Experts of a small language model: vocabulary 50257.
Below are experts of layer 8 (counted from 0) of a mixture-of-experts language model. Rows are named gate (a neuron's input weights, with its number), up (a neuron's input weights, with its number) and show model dimensions 128-255. Each number is 50 + 15 x the weight over its row's rms, rounded and kept within 0 to 99.
Before each expert's rows: a language model's description of what the expert responds to. This comes from a sample of Wikipedia text that the model never trained on.

# expert 20
What it handles: Numbers and quantities. Standalone numbers and number words in measurements, times, statistics and counts, such as 95th, 7,900 rpm, ten months, 40,000.
gate0:38 50 37 42 56 54 60 50 37 65 81 68 69 51 48 29 37 30 56 32 55 63 53 50 40 43 69 57 34 52 39 63 64 64 55 43 72 46 41 35 28 65 49 67 47 61 39 41 62 57 66 57 66 21 60 38 55 15 29 46 53 32 47 15 48 35 22 58 52 59 39 68 34 55 82 64 14 33 80 25 60 31 58 60 85 34 61 51 68 26 34 62 45 48 48 74 69 46 31 42 39 52 47 48 61 38 38 13 40 50 54 40 70 36 52 55 07 80 47 31 52 72 46 47 63 49 56 53
up0:60 15 56 39 56 61 40 45 51 53 57 47 38 62 59 62 56 55 62 68 52 68 87 69 23 61 64 32 62 16 36 58 53 42 43 35 27 60 44 48 37 78 46 70 43 56 45 56 51 78 39 57 53 40 53 40 43 33 63 50 56 88 96 69 11 53 53 70 28 40 41 50 45 51 50 53 14 87 62 44 47 47 64 72 99 41 53 59 61 47 69 57 61 47 57 54 35 54 69 72 47 55 30 95 53 37 47 30 65 40 55 54 71 34 49 49 52 58 52 53 28 68 30 30 55 72 25 62

# expert 52
What it handles: Foreign name endings. Final pieces of non-English names, often South Asian, Slavic, Indonesian or Persian, such as -alli, -abad, -ković, Singh, Sev-illa.
gate0:58 44 40 58 64 41 31 42 41 52 46 36 29 26 54 47 19 30 55 37 73 45 67 71 43 28 46 20 50 34 43 73 69 44 85 46 25 42 48 69 32 74 53 39 47 39 44 65 49 54 32 42 32 33 62 41 33 50 27 64 70 25 42 60 99 48 36 48 49 68 40 72 50 42 59 51 27 54 41 69 74 40 37 46 64 39 47 51 48 37 45 61 22 27 66 16 51 43 58 46 67 49 69 55 35 78 57 43 50 48 43 56 33 69 52 45 35 47 56 41 32 35 66 50 55 46 50 71
up0:38 47 44 53 99 29 62 18 68 49 41 41 47 69 56 41 55 42 44 44 58 18 50 20 12 72 35 35 34 34 54 29 45 39 75 38 55 33 56 66 54 48 65 49 38 63 50 54 44 19 28 68 41 54 58 47 60 50 67 50 24 34 48 56 46 57 59 51 64 31 47 34 47 68 44 40 69 59 47 55 19 65 59 62 27 68 55 32 41 42 52 63 40 38 53 36 60 62 51 48 65 61 53 44 23 55 45 64 49 45 54 55 47 34 79 58 69 48 41 58 65 34 56 17 21 57 59 52

# expert 47
What it handles: Section headings, taxonomy. Wiki heading markers like ==History== and ==See also==, and the first pieces of family or genus names in taxonoboxes.
gate0:52 47 26 42 71 37 77 63 68 64 63 48 36 66 45 32 55 62 42 71 69 64 48 44 69 52 53 50 50 47 45 77 54 55 21 62 54 78 62 43 42 63 65 37 65 80 36 92 44 55 37 61 43 78 42 26 67 26 33 49 36 62 53 49 44 46 23 57 34 33 61 39 54 59 34 82 49 40 44 46 32 24 19 12 71 42 46 52 45 43 27 60 42 55 40 42 52 46 44 41 11 65 20 17 76 70 29 42 49 48 50 45 48 40 42 27 35 61 57 45 57 72 44 68 61 54 61 29
up0:35 26 52 51 64 54 32 52 79 53 62 34 39 65 51 69 59 57 49 79 53 61 54 28 27 57 74 53 57 32 51 79 50 59 31 62 33 49 69 52 59 57 52 31 71 80 52 65 59 54 92 38 68 76 57 49 50 37 34 51 40 82 69 52 75 79 33 57 43 47 42 76 27 61 34 53 65 78 49 44 45 42 53 38 55 56 73 39 55 64 68 74 63 77 47 46 52 42 51 47 36 57 46 46 75 48 41 45 50 42 77 43 63 38 50 51 57 40 73 63 43 54 59 77 43 43 47 42

# expert 33
What it handles: W, G, Q letters. Letter pieces w, g, b and q inside foreign names, especially African ones like Gwede, Nwankwo and Mbengwi, plus capitals after table pipes.
gate0:65 44 45 19 22 31 46 70 63 40 63 46 44 66 61 52 63 29 30 50 90 48 47 86 61 77 59 65 35 29 51 72 61 67 52 57 41 23 64 38 70 32 59 74 50 49 29 37 75 51 43 72 27 54 44 85 29 56 63 62 36 46 49 55 41 40 66 67 51 63 51 61 27 64 46 74 53 86 37 68 37 64 48 48 34 42 39 43 44 55 35 15 62 31 60 36 62 55 57 20 26 65 43 45 32 48 41 47 52 52 40 63 79 63 48 58 35 51 64 60 48 53 75 24 55 63 19 52
up0:54 63 38 49 38 52 31 38 17 31 48 49 02 31 43 32 43 53 62 36 64 48 89 26 73 39 43 41 59 46 49 45 40 45 28 37 34 71 43 82 55 43 62 36 69 55 54 38 62 29 51 42 60 42 61 37 55 58 92 35 68 67 29 46 37 37 42 33 46 48 48 49 39 35 64 60 42 62 68 34 68 57 31 45 63 69 47 76 64 38 40 58 29 58 17 67 52 67 55 66 62 39 61 23 73 57 46 77 41 48 53 33 60 67 47 49 53 42 40 63 33 53 44 65 41 58 78 41

# expert 18
What it handles: Capital-letter abbreviations. Capital letters and short acronyms inside names, codes and tables, such as sports positions MF and GK, THQ, SM-liiga.
gate0:68 33 62 61 19 67 42 33 48 27 31 32 50 57 62 75 52 34 32 28 44 24 61 51 70 31 53 54 55 51 49 42 46 43 60 76 45 46 64 42 56 53 60 63 38 62 75 80 64 43 63 39 33 34 67 42 45 47 71 62 71 55 47 24 48 66 36 57 64 67 55 27 74 49 44 59 33 20 38 38 49 65 46 31 75 50 61 51 62 31 43 29 28 60 41 16 46 58 38 38 27 52 54 46 45 53 55 58 19 65 33 16 77 44 47 35 58 42 63 23 60 30 64 65 38 21 74 74
up0:20 71 34 50 37 45 39 61 56 49 72 64 52 48 46 39 28 73 62 38 69 47 46 61 24 71 47 52 38 48 45 79 35 46 40 22 50 41 33 52 42 76 43 25 23 72 22 18 27 53 42 58 57 68 44 77 48 42 37 47 23 45 46 75 54 53 48 43 54 23 67 62 28 38 48 56 52 70 37 77 55 55 50 38 29 72 43 49 62 61 44 68 41 72 19 23 39 41 47 40 49 60 42 53 44 58 41 42 61 70 57 74 70 61 48 39 36 44 18 55 55 66 41 45 39 38 57 13

# expert 15
What it handles: All-caps acronym pieces. Pieces inside all-capital words and acronyms, such as CHI-CA-GO, L-OR-D, E-SP-N, EPA and DMZ.
gate0:26 46 62 29 55 49 60 48 53 75 63 48 44 77 53 55 58 13 41 47 38 85 48 41 57 69 47 51 72 48 58 45 53 55 49 66 42 34 70 79 56 67 48 64 23 55 33 79 31 37 58 58 43 31 73 33 34 36 46 48 46 44 51 37 59 60 42 39 21 46 30 37 52 70 22 60 53 45 37 67 43 61 33 58 67 47 37 31 30 53 50 55 67 56 74 42 42 33 63 32 47 75 67 28 47 45 47 33 35 74 37 57 48 34 16 23 69 51 57 37 54 45 47 33 61 23 74 61
up0:53 56 35 60 38 55 41 65 48 56 57 30 54 43 00 38 34 51 57 48 56 24 43 55 55 35 65 42 52 75 30 46 62 50 26 43 53 49 36 51 38 40 36 45 45 59 35 60 40 27 56 36 40 68 40 58 32 46 38 51 60 42 63 58 70 47 60 58 65 41 62 73 63 75 59 29 40 86 22 20 56 89 62 54 60 27 60 47 62 55 37 74 28 75 57 43 73 58 66 51 49 47 59 63 54 67 48 55 61 50 56 30 35 53 60 15 21 72 43 39 61 21 61 37 35 48 42 54

# expert 17
What it handles: Table parentheses and inclusions. Opening parentheses in climate tables before Fahrenheit values, plus listing phrases like including, there are, of which, produced by.
gate0:79 65 60 57 51 63 58 48 46 55 57 65 83 61 42 60 67 48 66 40 88 42 73 64 28 56 49 59 42 50 48 43 66 66 58 39 29 35 26 75 18 37 69 45 58 46 39 35 39 51 05 48 45 33 16 40 38 58 54 41 60 44 47 48 40 18 55 52 50 58 48 73 50 36 51 59 45 46 48 69 59 41 51 55 32 39 50 62 29 49 39 65 53 72 32 55 43 81 46 83 32 49 24 67 67 68 71 62 67 17 47 52 54 86 44 60 36 66 44 00 62 61 57 62 29 77 43 44
up0:18 55 48 42 64 42 55 44 69 66 43 50 67 76 57 49 67 40 27 74 34 56 34 39 25 59 27 33 53 54 55 54 64 34 34 71 65 59 74 30 46 57 46 48 50 56 53 36 34 63 60 45 77 48 55 48 71 04 31 25 42 48 40 42 34 50 48 43 44 40 41 45 42 24 55 45 21 60 45 21 38 37 57 43 56 58 70 41 60 44 54 43 57 43 63 37 50 45 42 51 54 37 80 18 38 43 31 37 57 35 51 55 53 37 48 35 70 40 35 78 22 37 43 68 68 35 59 29

# expert 28
What it handles: Word-initial lowercase letters. Opening letter or short onset of a common word, often after a space, bracket or quote, such as d(ioxide), j(ade), Ch(ilean), cyt-ok-ine.
gate0:39 42 52 17 68 44 55 42 87 26 29 56 27 45 38 48 38 41 52 54 59 56 56 48 36 45 53 39 25 50 33 58 71 56 35 48 47 76 53 57 64 74 43 38 26 52 46 44 48 36 22 46 58 59 67 46 27 57 40 55 36 34 47 49 73 66 40 39 31 68 58 29 43 41 66 36 42 51 74 54 54 72 55 50 87 51 38 60 52 69 65 51 15 65 61 68 30 42 24 41 28 36 37 26 67 37 75 80 56 39 25 43 25 59 40 40 43 19 73 53 55 49 72 58 37 49 60 66
up0:50 12 42 28 43 53 66 19 51 55 48 39 32 63 82 85 77 62 27 18 66 42 52 69 55 34 57 38 57 51 37 46 42 66 70 37 29 23 09 75 48 43 50 60 44 36 50 41 68 56 37 37 55 34 27 42 48 34 57 41 29 54 13 19 51 49 76 62 16 53 62 35 63 56 51 41 52 56 73 84 52 40 53 49 32 30 57 39 59 37 68 51 57 53 48 48 40 19 71 50 43 52 29 26 51 43 21 64 27 38 64 51 58 51 34 70 47 52 73 64 75 65 73 51 38 64 71 57

# expert 59
What it handles: Place-name pieces. Pieces of town, street and county names after in, at or of: Philadelphia, Williamsburg, Kent Street, Chambers Creek.
gate0:48 54 66 33 60 45 46 73 34 28 59 56 68 44 58 62 48 47 48 02 61 50 63 71 45 35 76 63 60 45 88 46 47 43 63 39 27 65 53 58 34 69 82 59 51 29 47 63 35 71 66 71 47 27 51 57 45 45 44 09 41 53 54 47 48 66 42 34 67 46 38 63 28 68 63 45 47 66 72 22 56 45 51 45 53 39 66 42 29 37 60 47 40 65 53 59 30 48 58 32 45 40 65 34 46 58 44 53 78 44 33 54 23 33 75 44 68 39 21 48 57 25 29 53 44 32 78 43
up0:42 50 40 38 56 63 58 37 27 49 43 39 18 47 37 44 59 36 40 66 48 47 61 57 66 47 38 71 67 30 52 72 47 63 55 63 64 56 35 47 42 36 35 64 29 62 29 39 81 58 71 59 73 41 40 39 55 38 40 47 47 53 19 76 63 33 29 56 28 37 48 51 65 67 56 53 36 17 38 39 47 51 35 70 65 54 44 51 67 44 44 27 36 43 54 52 44 55 65 54 43 37 73 66 53 42 53 47 43 57 35 36 41 42 65 58 42 31 70 65 60 61 58 38 53 52 63 68

# expert 16
What it handles: Two-digit table numbers. Two- or three-digit numbers in statistics tables and percentages, such as vote shares, climate figures and sports stats, such as 50.8, 73, 45.
gate0:46 82 75 48 74 64 39 45 67 38 67 61 38 50 47 75 44 40 34 52 47 45 66 32 56 59 35 65 55 33 55 67 41 62 34 52 56 43 72 57 70 38 58 51 51 51 43 38 35 49 39 77 70 72 69 67 76 42 54 43 30 43 40 33 26 56 29 68 54 53 20 24 48 36 65 60 28 51 57 33 53 62 44 50 67 68 30 66 40 33 53 79 35 40 42 63 56 60 60 57 48 52 48 31 29 49 32 56 39 31 54 60 50 59 61 72 39 21 39 56 52 52 43 57 47 63 73 45
up0:33 25 53 52 61 26 23 81 30 45 53 80 14 28 38 37 60 25 90 51 58 50 41 38 67 45 35 69 31 43 50 41 42 07 77 59 67 47 57 69 35 45 32 49 59 60 41 50 44 19 46 44 54 73 53 37 48 47 61 63 36 39 52 37 74 33 52 39 41 52 67 80 33 52 57 42 53 48 41 52 50 22 32 59 32 28 45 39 48 34 15 21 08 49 00 31 53 49 67 51 51 68 46 60 69 34 52 73 50 34 68 45 48 60 57 54 67 35 44 53 43 55 34 48 64 59 39 48

# expert 37
What it handles: List line breaks. Line breaks ending an item in bulleted lists, infoboxes and tables, before the next entry, such as filmography items, cast lists and date lists.
gate1:68 64 65 38 25 36 48 83 42 64 64 63 45 66 57 36 65 45 49 13 42 63 59 63 38 64 52 48 63 37 44 62 63 53 52 54 59 39 80 34 56 46 71 64 70 32 48 71 57 60 32 42 74 38 84 22 06 42 48 52 72 71 57 62 57 74 35 26 56 42 36 42 41 64 47 47 36 56 49 56 48 49 50 41 56 23 27 39 43 55 30 65 38 85 50 49 50 00 63 42 55 51 58 58 63 23 58 46 61 76 23 58 42 57 46 57 26 41 55 53 67 69 45 43 46 73 62 89
up1:56 90 55 58 39 31 54 40 44 73 75 31 37 75 45 50 49 00 57 48 53 42 37 58 59 24 53 46 43 74 46 37 46 26 54 35 50 40 62 66 55 46 34 46 60 63 39 59 87 68 56 60 29 61 39 34 50 65 58 15 62 49 75 46 73 52 74 37 61 57 42 43 52 59 63 31 59 45 35 44 47 41 47 26 47 58 54 57 44 72 43 50 58 41 47 68 49 39 46 81 36 71 59 33 64 60 41 60 31 61 56 47 37 77 64 58 63 61 46 52 56 26 35 48 31 61 43 39

# expert 30
What it handles: Taxonomic name pieces. Pieces of genus, species and family names and taxobox lines, such as -idae, -omy-, Kingdom: Animalia; also == section heading marks.
gate0:57 55 30 57 34 74 22 60 49 36 35 39 51 68 61 44 71 29 06 61 47 31 63 39 54 46 42 73 57 45 05 38 31 41 43 33 39 65 37 42 34 58 37 34 30 54 54 33 52 46 55 58 43 28 36 37 47 46 39 41 44 63 27 40 62 58 57 53 30 41 35 45 62 29 69 65 69 17 44 42 95 46 43 18 66 61 50 50 44 28 33 28 45 48 51 60 48 31 39 63 73 29 74 19 53 43 28 55 70 53 45 45 32 32 52 62 46 52 70 44 81 63 35 66 30 63 37 48
up0:26 34 38 46 52 65 45 60 88 59 71 54 78 54 58 39 26 50 53 48 40 64 47 67 42 72 49 64 23 36 65 57 66 46 53 44 44 18 55 58 54 30 48 52 33 57 44 22 28 67 35 40 47 56 47 43 30 31 32 38 27 21 46 47 58 51 68 52 45 26 71 47 41 46 68 41 48 17 62 67 31 68 64 54 18 43 46 66 58 59 48 48 50 70 45 36 28 55 35 54 67 45 14 37 39 55 40 51 59 13 43 30 81 47 64 41 53 50 37 42 41 66 61 67 59 41 53 53

# expert 29
What it handles: Name-ending nouns. Final words of multiword proper names of streets, schools, companies and institutions: Street, Avenue, High School, Foundation, E Street Band.
gate0:66 43 89 47 39 37 67 65 35 28 42 60 49 36 73 85 26 43 45 79 59 45 59 45 57 54 45 52 36 59 40 48 52 68 47 61 45 41 59 54 72 42 47 70 54 50 46 68 38 54 31 32 76 35 50 54 61 75 38 42 40 63 51 70 51 69 35 70 33 38 57 49 61 73 75 49 60 45 29 49 58 27 43 28 66 55 44 48 52 46 39 37 44 58 56 47 29 95 32 63 54 55 41 47 45 44 33 67 71 36 85 51 24 69 47 71 52 37 61 36 40 39 44 67 05 52 39 50
up0:53 44 70 45 61 61 31 40 38 48 53 70 31 57 45 77 12 45 55 52 51 68 52 55 79 74 39 30 60 76 52 42 68 67 27 55 35 40 44 29 54 63 34 54 47 66 22 53 23 49 54 56 45 43 70 77 47 58 52 41 74 51 56 56 34 68 41 54 52 38 42 60 25 58 74 49 47 51 49 77 54 40 20 13 67 55 50 68 44 58 69 16 26 60 52 53 36 53 43 54 46 91 60 57 54 30 35 68 68 68 40 63 52 26 54 55 47 63 30 53 66 48 40 57 39 75 57 50

# expert 36
What it handles: Mid-word fragments. Short word-internal pieces like ob, amb, abb, sp, as in goblet, Gabbana, Ambassade; also table separators and population of.
gate0:75 63 74 46 43 52 51 62 35 50 59 34 24 48 57 91 30 50 54 56 56 36 81 57 63 40 65 50 59 46 35 57 25 48 41 39 67 36 74 57 47 51 36 57 44 69 44 70 68 22 70 17 40 29 49 73 42 46 61 46 39 36 53 78 24 29 30 67 27 61 53 11 52 52 54 58 43 11 67 57 56 72 31 61 32 33 45 26 71 52 60 35 51 64 41 43 56 40 65 18 70 45 54 48 54 70 40 39 46 51 68 49 50 56 38 23 27 24 58 64 66 48 54 35 28 62 79 41
up0:34 56 65 38 49 28 44 28 12 40 38 45 55 67 60 52 34 51 67 43 52 41 45 56 43 80 53 55 50 37 81 48 20 68 74 68 21 38 52 39 43 37 49 63 60 44 65 24 44 36 29 56 49 55 38 39 60 40 52 64 54 32 85 66 48 53 52 64 36 46 43 72 41 76 44 49 43 47 86 35 27 72 48 63 72 42 50 30 46 63 49 48 44 63 45 50 62 37 24 31 78 53 54 56 32 57 42 40 38 46 46 77 59 47 72 63 64 51 42 31 60 64 67 49 37 53 41 44

# expert 24
What it handles: Place-name pieces. Place names and their word pieces after in or born, such as -ville, -burg, Ottawa, Evanston, New York City, County.
gate0:38 46 50 43 64 47 39 43 33 42 69 61 30 30 43 49 39 52 45 28 67 64 42 53 44 49 68 56 71 54 35 68 57 77 60 75 55 35 43 55 28 63 54 32 66 35 49 58 42 88 20 51 60 70 51 54 29 74 53 42 37 57 53 70 54 71 46 50 46 61 39 22 66 54 53 83 40 59 17 38 55 37 50 38 31 69 50 36 45 29 65 66 35 59 49 53 43 20 46 41 33 42 54 64 45 53 64 38 66 52 50 56 69 31 69 48 57 72 39 31 56 43 41 32 52 29 72 66
up0:74 31 38 72 37 77 54 72 51 49 46 65 45 60 15 59 54 72 32 51 50 47 74 14 67 47 35 61 71 50 21 45 58 61 47 53 59 41 36 40 55 70 64 44 57 60 38 50 61 67 66 54 34 43 52 60 42 33 40 36 62 41 67 23 28 28 70 51 51 61 46 49 58 60 41 74 85 47 55 53 42 47 55 25 42 73 50 47 30 63 33 40 52 56 56 45 49 65 59 61 38 35 45 61 45 42 52 33 67 60 19 68 49 54 63 74 73 36 47 34 46 30 31 35 36 32 74 67

# expert 46
What it handles: Romance name syllables. Inner syllables of Spanish, Italian and Portuguese surnames and place names, such as Vasc-on-celos, Cam-ar-otti, Stro-zz-i, Agua Neg-ra.
gate0:84 48 54 46 67 73 63 47 52 51 41 30 58 26 59 37 68 53 61 87 77 56 44 61 59 40 55 35 57 41 65 56 45 39 68 41 70 50 75 67 35 42 58 32 38 33 54 74 46 58 37 60 54 64 35 36 42 59 35 73 56 43 56 29 60 53 45 64 06 70 34 63 42 59 67 51 39 57 11 68 46 58 70 18 65 56 44 57 36 16 19 52 45 55 49 64 56 55 53 51 47 56 53 57 47 71 84 41 50 60 41 28 26 60 53 46 21 57 59 76 63 28 52 81 36 51 65 76
up0:27 76 49 35 24 19 39 73 43 37 20 52 45 62 74 73 20 28 58 28 38 50 61 56 47 47 61 41 43 62 68 44 41 50 62 52 24 58 54 58 51 52 62 82 43 64 50 45 46 40 34 51 55 29 41 57 32 57 67 33 63 37 56 64 41 47 45 64 53 64 55 48 61 14 77 32 67 59 80 43 48 69 68 43 50 67 59 25 51 50 88 53 64 31 37 35 31 45 45 40 60 62 50 61 63 42 40 64 57 33 68 86 55 67 28 32 64 30 33 66 57 75 54 43 64 66 60 30

# expert 4
What it handles: Surname initial capitals. First capital letter or piece of a surname after a given name, in cast lists, credits and tables, such as B(alfe), T(appin), and initials like H.
gate0:44 38 56 56 52 56 41 57 42 35 40 23 56 39 28 32 54 49 67 41 46 41 74 27 27 58 66 41 60 70 74 54 48 53 53 55 01 48 41 34 51 50 32 28 62 55 42 29 58 58 56 82 57 67 55 55 43 50 49 52 44 55 47 55 81 71 68 31 47 39 73 69 50 36 44 45 41 47 56 54 69 83 51 43 40 46 57 38 36 77 75 44 38 43 50 68 49 19 31 39 41 34 34 34 39 46 75 81 39 65 44 54 16 57 44 33 26 36 45 60 62 65 90 73 29 49 69 74
up0:35 64 40 42 50 37 40 48 59 50 56 53 51 64 55 46 48 67 46 57 35 77 46 65 68 56 60 56 69 90 51 46 46 81 44 51 41 53 54 48 56 51 65 70 32 36 68 70 31 31 45 68 41 64 68 45 65 87 66 46 31 14 39 71 51 72 62 56 70 52 41 43 27 57 41 58 68 45 38 45 70 36 67 69 52 69 72 50 50 27 25 75 35 31 65 50 68 66 57 37 58 43 60 76 68 62 44 34 50 51 34 38 72 49 58 67 35 48 33 20 20 47 52 36 45 52 34 45